config = dict(
    hidden_size=128,
    router_score='softmax',
    head_dim=32,
    norm='rmsnorm',
    rope_theta=10000.0,
    tie_word_embeddings=False,
    parallel_block=False,
    beta1=0.9,
    schedule='wsd',
    final_lr_fraction=0.0,
    batch_tokens=131072,
)
Below are experts of layer 5 (counted from 0) of a mixture-of-experts language model. Rows are named router (the router's row for the expert) and show model dimensions 0-127. Each number is 500 + 25 x the weight over its row's rms, rounded and kept within 0 to 999. Numbers have three digits each.
Before each expert's rows: "comes after" lists some tokens at least twice as common just before its tokens as in all text; "mostly gets" lists some tokens that are sent to it at least half of the time. This comes from a sample of Wikipedia text that the model never trained on. Tokens count by the router's weight.

# expert 149
comes after: "0", "1", "2", "9", "8", "7"
mostly gets: " century", "olic", "usic"
router:517509495520515502462477500485537503555537505530533510501527508517541485493526514511480493527490504490508502479487461511484513449524477499479489507497531485516502493514518478482461521475534541497512532520484502536505489522525484538549486496541491465504475481494549543502482525542511510444427490502461479492475529458491473496479525499474517539474488503510527525470477475498547494513559

# expert 27
comes after: " ", " (", "4", "3", "5", "9"
mostly gets: "aster", "ace", "quad", " director", "irst", "ross"
router:518490490537536490512480448493508489526495505525505509462521537517527484483521535505517520531471469490544496511472464534494554459527482508496501493461506503521516462500526447485464486486506531544482523521491504501490518526525481511500483497515471487505479498498514504522474504554540549474523479464470473509442549476475494547485519488487511518492485533522510545491482520470487521545533

# expert 113
comes after: " the", " C", " G", "C", " c", " N"
mostly gets: " second", "th", " third", " top", " First", "adem"
router:508488482507537474494501463488514486490524502550503527471500529536536516494498515493490525537482476473558470478477471484491520477533493528504487486458539472501529498499527458499481546501541527501515501514462537534522497550529481526507449494509500497495473509510524501515492504507533517470468492452492532540451480477517460509482507495438503519512464531524530505489490492472477511539539

# expert 110
comes after: " |", " United", " New", " Mex", "ra", " Sp"
mostly gets: " France", " Japan", " football", " Roman", " Germany", " Championship"
router:523507488528486496497492514485514539524503514537535541482524522499514492459558505556528528529483489485505492487488458519488513440515494509519492500478499452513495488549508462480497537452508510518514523526480533534543458534539497517475456508548473495516501492490520528523487504529496504481495489484492498538484491483496475488468506487508534507470487522584490508486498471497534537522528

# expert 130
comes after: "–", ".", " |", "/", "%", "0"
mostly gets: " N", "(s", " n", " +", " million", " km"
router:504525447516489481489476499501531498539495524510498501447529493546511507472527539532495509518481497449506469483514464497498532468512505549494488515485548488554533468514508463493467504499523496533521537500488510508552495541535476502508498462493500490476493493521504497493480529547507513471445485500488485551496549482494450534486506447502486532485481525537517529468479518491487502498498

# expert 28
comes after: " S", " K", " s", " H", " Y", " W"
mostly gets: " Sim", "iss", "-S", "ind", " d", "oung"
router:542541466534509487453508446483523514544509524517513505480524495532504511502516482517473543522492473502561507480438467513488513479534476510487502516478517510515504480481507487506449514489491519521495528525476499510514485490514461484507489488563477509538484465524515504512460517484526521464531481445489519553471493472497462480484537498503492509489489500562525530488463502487523528516506

# expert 51
comes after: " J", "o", "i", " as", "á", "."
mostly gets: " As", " List", " Art", " art", " Alex", " list"
router:524516511555514486475490489511505529513533524530518526474529505511502484484523505505487542519499460496540500502499484505495539483485492520480480543503526479542521461536526505508490520512501509510500519526483520572494512483494483511507442500566478499501491467505516519540441543528523502486473496504442484537463532492499463517496538471488503516511466501515515516461468459483489519525546

# expert 141
comes after: " D", " B", " d", " b", " de", " De"
mostly gets: "og", " Jack", " Geor", " Carl", " ear", " Ge"
router:517497486518506486494451468498532543528487506527507483505503507531521494485502488522478522524515484476572502490515463525485484479520464538485479534485532498505520476487531497462466543513489507499556527523495510522519498522547461532496471480541514481453486471513506516486501529492523514484516466454482538521481531499491490493465519490494504557485502513557535519504480489445507501553513

# expert 65
comes after: " D", " d", " L", " S", "D", "d"
mostly gets: " Le", " Bill", " Red", " Co", " Phil", " Hill"
router:522502496537535494491493475495509526503521539519509469481564503560553518471504504518474524532490491484545486483506475500484504498535488551490497522464542513499511485471495474440478511510495507531530506497464559526546454515515476524503474487535508512494484478521525507529481517491505523493516493487482510549500483503487484523479524482518509526470489491561501527454507498471541511542524

# expert 134
comes after: " ", "%", " JPL", "0", ")", "4"
mostly gets: " |\n", " prom", " dif", ";\n", " Com", " adv"
router:508513479539523454492470468486521528507506508509536497479502509550531509490539505539509503514450487507549494508451450513469538467518478518499475517499540492525525512506536458508488511508519516503540505536447513521523489505526519524506442470505485487486514468534510508489481481513502527479519473491494492531464506497457461546491524507500532527451503512513521545471472464484521528492511

# expert 13
comes after: " t", " T", " M", " m", " f", " Tur"
mostly gets: "ruct", " effect", " Lab", "useum", "idd", "aken"
router:544521491513509472460448487474545537510525497488514531468505488505514497478506531517478549523446490488540500482483479537490492453516520536490521511502504452551510477505502514506474507490507540522514491538496538510503516505495484476507480485488500501484499483507517515533490505500540545451482469514509535538463501465467458536472495483449507523480495528523522516523493482452485553491524

# expert 157
comes after: " E", "E", " V", "0", " |\n", "5"
mostly gets: " Ele", " adv", " MF", " im", "conom", "pis"
router:522485507540509493480487485506490504539522528553553486489513503535516483498525517518467537539463473501525497498471444487487523472520463512515493496487501502513559465496516478466490471487513497511512508508468524560508518537524491481497464434542461502451493463513496513518469511545491517494479487491473488517504501478496463531520505466505511528475485519526552528461474506483510500539497

# expert 107
comes after: " the", " ", " a", " his", " The", " an"
mostly gets: " this", " same", " each", " every", " because", " per"
router:527521493500510443491474491489520531519495492527500522441522524500514519505489513517502541509472501486560460485494487508464540454529475510492508522471541475486545508520551480469482527454523524496500486518498492499502506530498493527542466492512494496470453460532524497529452506503546532493473494460518494522468502487511498500446497491483513491478487512531524491504488490438508534521538

# expert 5
comes after: " P", " F", " V", " ", " M", "0"
mostly gets: " China", "ideo", "  ", " those", "',", " Peter"
router:521509498510497472503510477476539519529544504491532517472518520507504529466498521521470527543470507455513514484455455516491488470519488519493510519507506488523487480496503464436518496499507483514504485533454541519511496562523453490519452469513494498459498454523543489553474512511548523492481497476490484547482521490487456503501503479482493522489500504531516550501501496471519487556488

# expert 89
comes after: "-", " |", "|", "\n\n", ":", " ("
mostly gets: "″N", "°N", " JPL", " MPC", " Total", " gr"
router:502545454495547474482484454474499553547520495522510521467514518510513516450542536567503531527466471462530466481475432508497522457496492523513485511475534445526534460514496470498463520481541506502490504516465527521534528517496515523534502506506489486494477484525503513511482514505514527494490490494494509496489487498485485521499512511492515492513474515528545507479496547475521521512514

# expert 94
comes after: ",", " of", " |", " in", ":", " the"
mostly gets: " Feb", " Prov", " Sant", " MPC", "lev", " Jun"
router:504504496518531492482475489474525522528523512516532494481516500531531526471542502534485521516474492485534472474484420505475499486541457509483480528508531483517521495483534459508461537505540477522472503496492506518561502523521447488512514476508480499475476441518517488494484510523531536467494496501482506581495524513497482519508517486499539511496499528527530509488479503472503555527502

# expert 3
comes after: " the", " a", " c", "==", " C", " f"
mostly gets: " cons", " acc", " inc", " em", " dem", " conc"
router:522546457493545462492472436460498531497502489514509498495499497510527515501503534503483504495468459498574510453465480503481533495522489508509458506473532469506524472504501481482468521495517500523519502505465561531518499529532459521519456484527518495476503481549507508534482522528525533493479475493498487495475532488492507529492502495484543512506454521499537486493498499464512555531517

# expert 127
comes after: " M", " R", " Mar", "M", "ir", "ar"
mostly gets: " Angel", " June", " Frank", " Robert", " August", "eptember"
router:547528483534529492461501483499509527529546526500515523471536520508506485465517517505489493512469480480522504483475483533465511435542499547512489522506491498536531489471523453496495501446510500499500507531499489531519509514530481489481481489504471494482477459517548516510470496552528512449444475477447491517495521495466451540503496505472486523511511485504503545492486488474533523510501

# expert 71
comes after: "0", "3", "6", "4", "2", "1"
mostly gets: " wh", "°", " −", " .", ".", ".\""
router:526544477499528456500495499489518550530496535519522512460521507541527511504519499494455535567491479488516501458463475507506520484543475509462508545467503474497531502479506476485490513469486498532517513524472479546509497509529466518521482488544470474488466515529506513525477516511514509432477485491476510514478523502466452535490520478469523501501505511521520529488497547463516496528513

# expert 75
comes after: " the", " a", " an", " b", " B", "'s"
mostly gets: " father", " war", "unicip", " val", " song", " old"
router:539517481492513479502437504434534535482524508512521522491509523504502509496527497532513519510486491475555472485498458528462491477513459473534463525481508489508500471490504522464462531468514503475516511525473562520508515519509483497517476498507484476481483482531522503533458513558516518447482496495503498534479522485481473502439501489471513534494479553526511500498478485471521510533499

# expert 100
comes after: " se", "|---|---|---|---", " s", ",", " Se", "ou"
mostly gets: " However", "|\n", "ilar", " due", " business", " known"
router:535500479542511462477519473519551528539518550524568525479522508514504490468547521538506534519457471484552502479462468535508526490500487511486519514475479481516510509498510502463496503463499496511497514522490486491501521510490462503491489482514476521475498478505563503530493513502489513497504458466500478516454528468483482538483527496500520519448489555529522527459486539507496510507525

# expert 97
comes after: " |", "-", ":", "′", " (", ";"
mostly gets: " R", " r", " Location", " repl", " pass", " located"
router:553512448499506484493471468489513529545525528514504514437499525529512519483507522532510551532474464507546500506492471550465507467534503531478466508497519481533485466489512493484477519468553525518511483512503491531523478519514486520524489440512493495478490470512513520526447514534500540483497479490474552498471495482507505518478527487507536499497490523544534532498477522479499513516523

# expert 111
comes after: " G", " of", "9", " to", " by", " in"
mostly gets: " Ste", " Hol", " Fran", " Per", " Saint", " King"
router:506513476523528473488495450462510534542557516508524501472536494537518497495478509528456567523470484492525489471509459551484517461527493513506489543519496477516520484492524500474506518488484530534513496527481509545500483538500500522536466512506457484493509487516511501491456559549529493477504506489466518558489502511488477534502522467490513518522476520496535529486484504471523520514514

# expert 129
comes after: "0", "9", "1", "8", "2", "7"
mostly gets: " after", " during", " After", " century", " before", " December"
router:494497484561512444478483499504525539530521506513505513461537516508519518494488496532486516507478499501512450483492467536495514464537457509500508513516490472561515480509542485480473522482499535512485529502475494529554487538531485552515479478497472490483496461488557532502497506513520517463480506495456507515513496485466455518512496467471508509467467525522557533465489491479503527495507

# expert 24
comes after: "9", "1", " ", "0", "2", "8"
mostly gets: " six", " four", " five", " two", " three", "5"
router:516525513494532456496503476494514550507515517516502487484535499541546498498515551504510508520500494485528508472477424522461492472540476513483492511505503479508502469493517489461489521494502506525529541519499532523517508564536501507521503507549488467488471467512508509544469509486524500476493480495463477522465521458459498530483540467473506495477460507530525533470501524446516524511516

# expert 37
comes after: ".", "ed", ".\n\n", ",", "s", "ing"
mostly gets: " at", " during", " until", " from", " on", " along"
router:513484466518539462495487479481499528540516499530523528493510522510529522446549500517441517516491467489515517501462479503482504497512480526525495521467519494541517468540524490477472535466513538533510517519491490525517497500523487510542485483491493498463465495490547543486491515502526513457494488463494510542471534479462489523474501436496516516504484534518523512480473522480515552520546

# expert 87
comes after: " was", " re", " is", " to", " be", "|"
mostly gets: " allow", " sever", "du", " born", " kn", "d"
router:510515433558502478497496490445526500506513533498501501468497519538536545500509519505465498518482467457529504472463470553511520471486472517483463523460535513524533502496483463497463505467535535550513505509492504509524465523501464514518508487511497496459522497507510532502482540529525547498488480515495532493496489510476475520452503483497524510478483509533502528463479534481516547509497

# expert 29
comes after: "|", " D", " (", ";", " st", " \""
mostly gets: " sett", " San", " Is", "velop", "The", " Mad"
router:528520462498513508458522501470513525537524515525540497490521528536517534424479521526472521517486462462552486501486467518465524504511469499524494542464514497523534505531533491496494511486525511546499524499504556529516495516514491514542482485516496499462485504530503494491491553523521488531499481497468536520492500485496480490465532484480517536486453518513502519469520529495511516560531

# expert 68
comes after: " the", " to", " of", " and", " con", " for"
mostly gets: " en", " aff", " war", " Gu", " contin", " prot"
router:508513485515505471484515501496512523466548518509523476491510522513508527448500510524510546506488466458536467480477433511478510472529477482517486509495485456514531472516538469473445496487517502547523516519482527498500485539533472512529502499521459445509499465504525540478492517511536540477500487521489476525483510501505491518507481482507531505489484510519561539513458528488524520552514

# expert 18
comes after: " to", " (", " the", " U", " No", " with"
mostly gets: " ex", "merican", " American", ".S", " d", " Aust"
router:512532507519504480509488485498533514493507512541523495482525485528558535487503499552492524543480468446510462487470467497507497457546511501499469513477508510492536501505497447483483541473515504542518494498468506512487497544514493533490482493522450502467470488508503514509476523549547511485476492454515503551493502487464491508487506488493551514484463490518552508457464505472482536519526

# expert 115
comes after: " a", " A", " T", " t", "A", "T"
mostly gets: "|---|\n", "See", " Me", "estival", "ze", "|---|---|\n"
router:517531517532515485508478478517511565509504506507570482476567502495506521476560547507526539516468488439529474501486447533491512496519506514485472518460500497518505475511510468457477523478532492514485530525484549523483506499517473484484462473508485459486490493524510504523488507495518495486471492482492516536501492462496476550486487477482549515478492505520509495508505506489514556526498

# expert 60
comes after: " R", " D", " V", " S", " d", " E"
mostly gets: " La", " Qu", "enn", " Be", " poss", " Ex"
router:524509504528522499482493453483523584492547506537512500478508512526535525472493525513518528504469429470552509505488463513465515462534465501478503532501542484513567478500497508505495497490487487511515488508478528509526513511528453501512475475524469506474507462515510495523510520511512500525483483472466501523486535492450484529505512491502529504489509498523545530477499517469477531547501

# expert 99
comes after: " |\n", "\n", ".\n\n", " |\n\n", " ", ")"
mostly gets: "===", "====", "|", " •", "==", "|---|---|---|---"
router:492495508517524452500444475446505552526515509523524508480528552522524533486509548518496530511464484469518504468476477521456516487496487529509499482490533478525540498545498486483481544512528545518531522522455545512528505507492500538498498494545516492482486498534510502516467502512518571495476472480464524507490502484471453526465497480505531534493472514512523509492490509480498510506518

# expert 46
comes after: " N", " I", " J", " O", " Y", " T"
mostly gets: " Kh", " El", " Al", "ah", " Wil", "aj"
router:526535484508526491480495473445504531536523516526544514487507483538519517502503503505466546506481465496529480518482480487495519431513465523503488543478493455520530462509508509494454508516485490485522526531498535556510509506515489490493440503507467493484489482522516495508458521530573524484493482507460510510483497497488457523489536473493528503489499510495541549477504494456491526490532

# expert 128
comes after: " the", " The", "The", "'s", " his", " an"
mostly gets: " Minist", " Dem", " vers", " Comm", " Liber", "ople"
router:542519513504526458508469466476524538471522526513492498470513513508521518503503519536477526515488507507527516480470464502449511477536488520521454518507480472499531494514528471501491523478546513489496494534471530558502479517511456531510456488522487486462499453515509497524474528534525495479495512468494481521490534515467505513463484490436537483495504511531531510494442520456529496536511

# expert 126
comes after: " b", " c", " h", " ro", " m", " B"
mostly gets: " short", " sit", " set", " hand", " vill", "alf"
router:540517477530524473464444467462554542508491520515503514469519530483520496491513503493470480516490488471526499466482470515479491458556487518479486484467514502489508448482564460503519532464528558503521489498514549531512502495506485529495478475522512472471484488522496525528465489513505513489478490513510529500476517471497452516479521487474491536489497548533505505502494527456513530525505

# expert 159
comes after: " of", " in", ".", " at", " to", " from"
mostly gets: "The", " The", " the", " This", " first", " this"
router:498531484514542444443499465494523487517545496522517526485536526535531514490520502520499542495461488473533486454498491500481530479516472513510483479508516448529546502511525473490505530489535516513501502526470545557521506530510489534530465469500486479483477497503518492505488519515527525487475509471475470524489530499463480502487522479467502498466476515535507531463470539460519511509544

# expert 112
comes after: " |", ";", "|", ",", ":", " at"
mostly gets: "″N", " Dr", " Rich", " Votes", " Ke", " Candidate"
router:519539479538539457480497473506517533521510508549534514437507508548513514448523501529479521530478504478537470493509448515476527467513477509527456521520524488508520474515499433511487534473544493509501479527467515515535490527519486490513492460526501493475494490478499524483460509542501524485497478475466513542467486500484487506502491475486525519503479514527530520493486493481534546523493

# expert 155
comes after: ".\n\n", " |\n\n", "\n\n", ")\n\n", ").\n\n", " class"
mostly gets: "==", "===", "====", " |\n\n", " Awards", "ordinates"
router:504521493512542505457482481480493529558536491517515520498537525503524506481520510515524503518474480479512469483511464498493514478501478530507498525451511487512525490532513465513511530469526513507513539543478485543519492564537505530513508458539456500492480480523537527532493534495524549470492497485450519523472510486477443519495507490495508489484471505542529518471507470485558515517491

# expert 119
comes after: " in", " to", " of", " with", " ab", " for"
mostly gets: " public", " large", " small", " different", " common", " young"
router:515517464536509475506468458456540545505531514499510534468557478507517523474507526539461516542487486470542490469475476519478529488527500529498476515475494495503514506515533496440484510480549534493500489480486550523516453535473481544518485492522473517465453489516542503510469528476500516490490491493516470539488509467475505517479480481497504530495483526518537523468500489476506523502493

# expert 25
comes after: "A", "E", "O", "R", "N", "M"
mostly gets: "SP", "ER", "TA", "IN", " MF", "RA"
router:507492479508549508480485488498528554523508507514512511505518501491506492530540527551508547556452484506493495496494474497473519451533503536479480483493519477486542475529531487484502519484512521511508507500479489549490516509514481493475442470532486502514471473489531502546470506537541513461470444499470477535502519492464457542480509463487531506498514529500532549485483491489511510507522

# expert 10
comes after: " |", "re", " known", "r", "e", "ing"
mostly gets: " char", " am", "irth", " Eng", " Al", " At"
router:491514466534526486508480513481512531531515534529524488495519528520558535469521531526501520538489462503523507473502463525503520476536496500480478545474510464519550465523536485480503474475513520505526513495481530547515507511529472526513437485521473522487476480520499541512486484477517527457476449528509514484492548484493477515505535482489517519484482524538508487501486490472521539528540

# expert 83
comes after: " l", "5", "4", "0", " L", "3"
mostly gets: " sm", " up", " wh", " .", "ether", " though"
router:539522492564523474492496489482530508513511513542533487461550497533522520507518517510475538518460472484521482499489477517464515474541449510496495543499529490532524473491508480484492483517501478519504487500486515564501499507523498497530454445529478474486499497493520522495490527524547525484508504449489498530495509479476487511502499457498495523512479518522538515446445541477479512543507

# expert 63
comes after: " the", " The", " a", " his", "The", " st"
mostly gets: " club", " University", " company", " Church", " school", " player"
router:514498479519505482500474495491546521517521525518528528489548528513497491471524539541499520540448493503526509480486480525468516476531505532504476504464496501524502501515540488471505536489500517501500527543468512532476502540504445555497452474510484472498483486501521522532458500513565536474505466484499506512470525489490495529468506492449526522511499554508496494485517459486534527521536

# expert 26
comes after: "0", "–", " ", "9", "1", "2"
mostly gets: " both", "In", " several", " various", "ween"
router:516517487514525471463474451500521550506534479518526511456556543500515523434508524519502542516497478479514479492489447497487510466517475508481502524501508474527491467482518492476489526500489503510523531533490515509494487516543491515518480476526478490493456471526505510502468512496544508493467486504462489526491550479474475532476510446484509526496482517523561555497479525467501510515521

# expert 156
comes after: "-", " |", "==", ":", " (", "==="
mostly gets: " Y", "Ch", " T", " Sk", " H", "J"
router:516530485524529497504491442453524532517504496501512515475512508536523493485516533543471530521445464475542477480510430515468527470508483526507455505496542490523519491516514486491458531467545521525525522527446560536516484502522497517518492478512508492494458506516495501532471540514513511488482490493502511509487503485449499530496532488484510512507488528509517521500482509453499541535507

# expert 22
comes after: "\n", ".\n", ")\n", ".\n\n", "\n\n", " |\n"
mostly gets: "===", "=", "\".", "====", " include"
router:523520458532516463521501468471533556511515509503512510478502531516514532498512523528470543518476484485512505483466495543475509498491495522500495538488535471544537507518524491487468530505515527514539493508448524517498467522500458515506475476532473488464476488525501532531500510490543509486506462475469498502485505471448485538476487442479524530491458513521526530484482539475485514539528

# expert 55
comes after: ",", " and", " the", "o", "a", " of"
mostly gets: " T", " Sk", " F", " D", " V", " B"
router:506511498549525505509485482489519521514502523494515514486514496537513508506500513533493531503469454484515465499502422533493501477560494527504467533506517488527532491514505473466461524462530521537498557549479546538523470497493486511499489467506477493516495480520531523542485512539510534474478484484476515541481524497473476545500511479466515496479506531521532512503482492489533530546533

# expert 140
comes after: " C", " B", " P", " c", " p", "c"
mostly gets: " stat", " Ass", "ask", " post", " eff", " prot"
router:498509478508532495480457489471520524523522484519473520500508526523520513471521536487474508508492511481545510495518472492500526453527482489491510522498554498525537472530535471477468558490519492528540518537468523505535495532535478523506465499502476481489504481505490476492492526524541512487454480539464536518482502500493467483449510468467514501476499511523573508502441506466498507529522

# expert 88
comes after: " Z", " S", " T", "1", "_{", " U"
mostly gets: " these", " Ex", "ra", " various"
router:540517505527517490480499435483505521532545486492511483470521523530510528499526530494493542517477468500544503480487434522488537485561511527492499540477509475520539476509509494490491523480480523519531538543477524494498500508515486508527493526518441495496521457521533496521470492499523518502507487495464518525473500473498480554478528487487511486453470505530514534528505498434504516500500

# expert 57
comes after: " (", ".", ",", " \"", "P", "/"
mostly gets: " pol", " sol", " m", " vol", "raph", " sc"
router:498513499539511491509509474469517498502530488485492523456497481542539524468541522500484528531436449478546499494469457510485535475512506530507454518498514467533520485528506486475487517492515488550543525528496547521512475517496494505509496442509519499483500463490535519526505531493493507490483487478460465508494504489471509538489498472473503513456460521504553520493501512472501531521553

# expert 17
comes after: " ", " H", " th", " Th", " I", " he"
mostly gets: "ole", "ile", " Born", "alth", "eal", "istory"
router:522509468503552461503516467486521515512547546513527493469515510515506484482513486518517542543485463486535490473487461484489529452510491515488492529465505500526525468531530474481502538491531508511499540507484523565516518488524471505503475504512501494495486494509511549491481476523492531476517480487499510535463496460462517539452520481433520524474480487523511538495484503467508540496536

# expert 4
comes after: "\n", " |\n", ")\n", ".\n", ";\n", "\"\n"
mostly gets: "-", "(", "#", "|", "-c", "{"
router:532532464505529492467493467480508539515490509511503523472495533513544522493536519548468527544463468477519518502458477531471488493527494507514496527521515491522546472491511488496486506486512516504517506513474495526514498550508476502501458475522488469481483465505494538524478507497553491481504464473459464536460515473476495539467528458496545523498477489575510509491487481469526490506517

# expert 148
comes after: " is", " as", " of", " was", " in", " for"
mostly gets: " an", " a", " another", " the", " =\n\n", " one"
router:518556481506564489491475491482526507514513515512504503496532536518502530468519500498514531513458468468532486482505493539514525485511486497508481514482515493489535482543520494474472506458543519520498515528464541496509504518512484502504455468523462474465471496498529518531483505520516558495471470450452500520463510483482477517468540505490514517476474533524518530485494532502557535496538

# expert 19
comes after: "2", "1", "-", ".", " as", "3"
mostly gets: " called", " sold", "|\n", "sequ", " partic", " ev"
router:530535484519501475489501468506518514542513488539530478491546506532539490483511512499461519541486495440527498494480463546490536468492487493509472540473533478531503494536516502454456507510496484506519532534498533543504505497545470509496477467514478500469470487501505488514447538512510518461497475495494508535468496498492482548475535498483503515498447488522531517447516530476492515515517

# expert 52
comes after: " |", "a", " of", "\n", ":", "al"
mostly gets: " pr", " var", " Pr", " pro", " inv", " sm"
router:513543500515539469464460478473499532516533549515503541496516493522508515481510508547504515516499464496532504470487453521487510442519462517488509509483519483526537434518543483508529489480500512502509506518474514505533486533514500504539469509528488501485462487524520511536464531540514533455505470491503486518488551498521463505495515512517519516510484501561517515481518512478563494521492

# expert 98
comes after: "-", ",", " (", " the", " |", ":"
mostly gets: " E", " O", " U", " Ar", " A", " o"
router:493537474485560498520499458481525535519535543511526510469513520511550509471520502550478550530461450486544482494471446510477498498511467529484469535472527481496540481517537472480466521481521510527510495497465504513510502485507476488539452492501479489486503496496521519516457486520502521486504505479477485533485528482498487524497513492479504522496472505518557527490463490451515521539500

# expert 106
comes after: ",", " |", ".", ":", "-", " and"
mostly gets: " Ab", " El", " Har", " Mor", " Dan", " Jos"
router:508538475531519496508500473468522523526525541522546491472513513547548487476497505527455527517505469471534477482482425550486515480488475506515457532505528480500548471527499474499477505457532524512487528534477507515497490501513469517503463464541486507486504491504508515499453526533513513492507487482484485529502512491493485532486501500478476490517496504531544552493449525479514520544496

# expert 136
comes after: "0", ")", "%", " —", "1", "3"
mostly gets: " —;", " |", ";"
router:504499491517526491507483507487515523530501525515528490462553533510496492494498505537503520505505471459525456494469492515485493467552495507530507529481544451496553467551504492506507514494509514554535527514474511535490469514514475490506470508528491467465508475506548533512456505529529519481488490440487502523495508492472460539480512475487537497477474526556506521470472505494516492520544

# expert 53
comes after: " ", " w", " h", " f", " s", " un"
mostly gets: " success", " dif", " var", "ribut", "urch", "rib"
router:510530464506562457487493460469546519508537557507516501457516522523520512490516514496481554542460438477557516496453450545481515493484463507514503550473515464518508506492508499473477501496515503527502517516490519499511502520486467498524506469513503512488484496552496517528496499515488516502506472514514501543488507480483505516485481469505494519490464546538525518491472525471500543511501

# expert 158
comes after: ".", ".\n\n", " (", "S", ",", " S"
mostly gets: "He", " West", "St", "born", "rd", " she"
router:509513502535515487498514481470521509520516482548509508442518503517514510471513470541519499526468481466526499493448460512483516483504480519510504522460513479519550487478517469471476507505517499529499557512473511506478493549484487505541478449531472454472485506526512497521480538493548531505489493476504514543490517467463467534510493467455486513480477527516532549509478528483512515536518

# expert 47
comes after: " M", " K", "h", " W", "m", "k"
mostly gets: "ani", "ai", "ara", "ari", "ya", "ang"
router:518514479499548486460484469479523534543525530497490521494534504491513516496511513530475516550491488497515514493450447531479502466515493483490515491505491470514521469505506503494490528440502516510499544513494515537535482512480494474511485480503485504477509457493551517531462489524552511468499465502488510538452519454485445489461492494471499535504490505518509560503499508442520520531497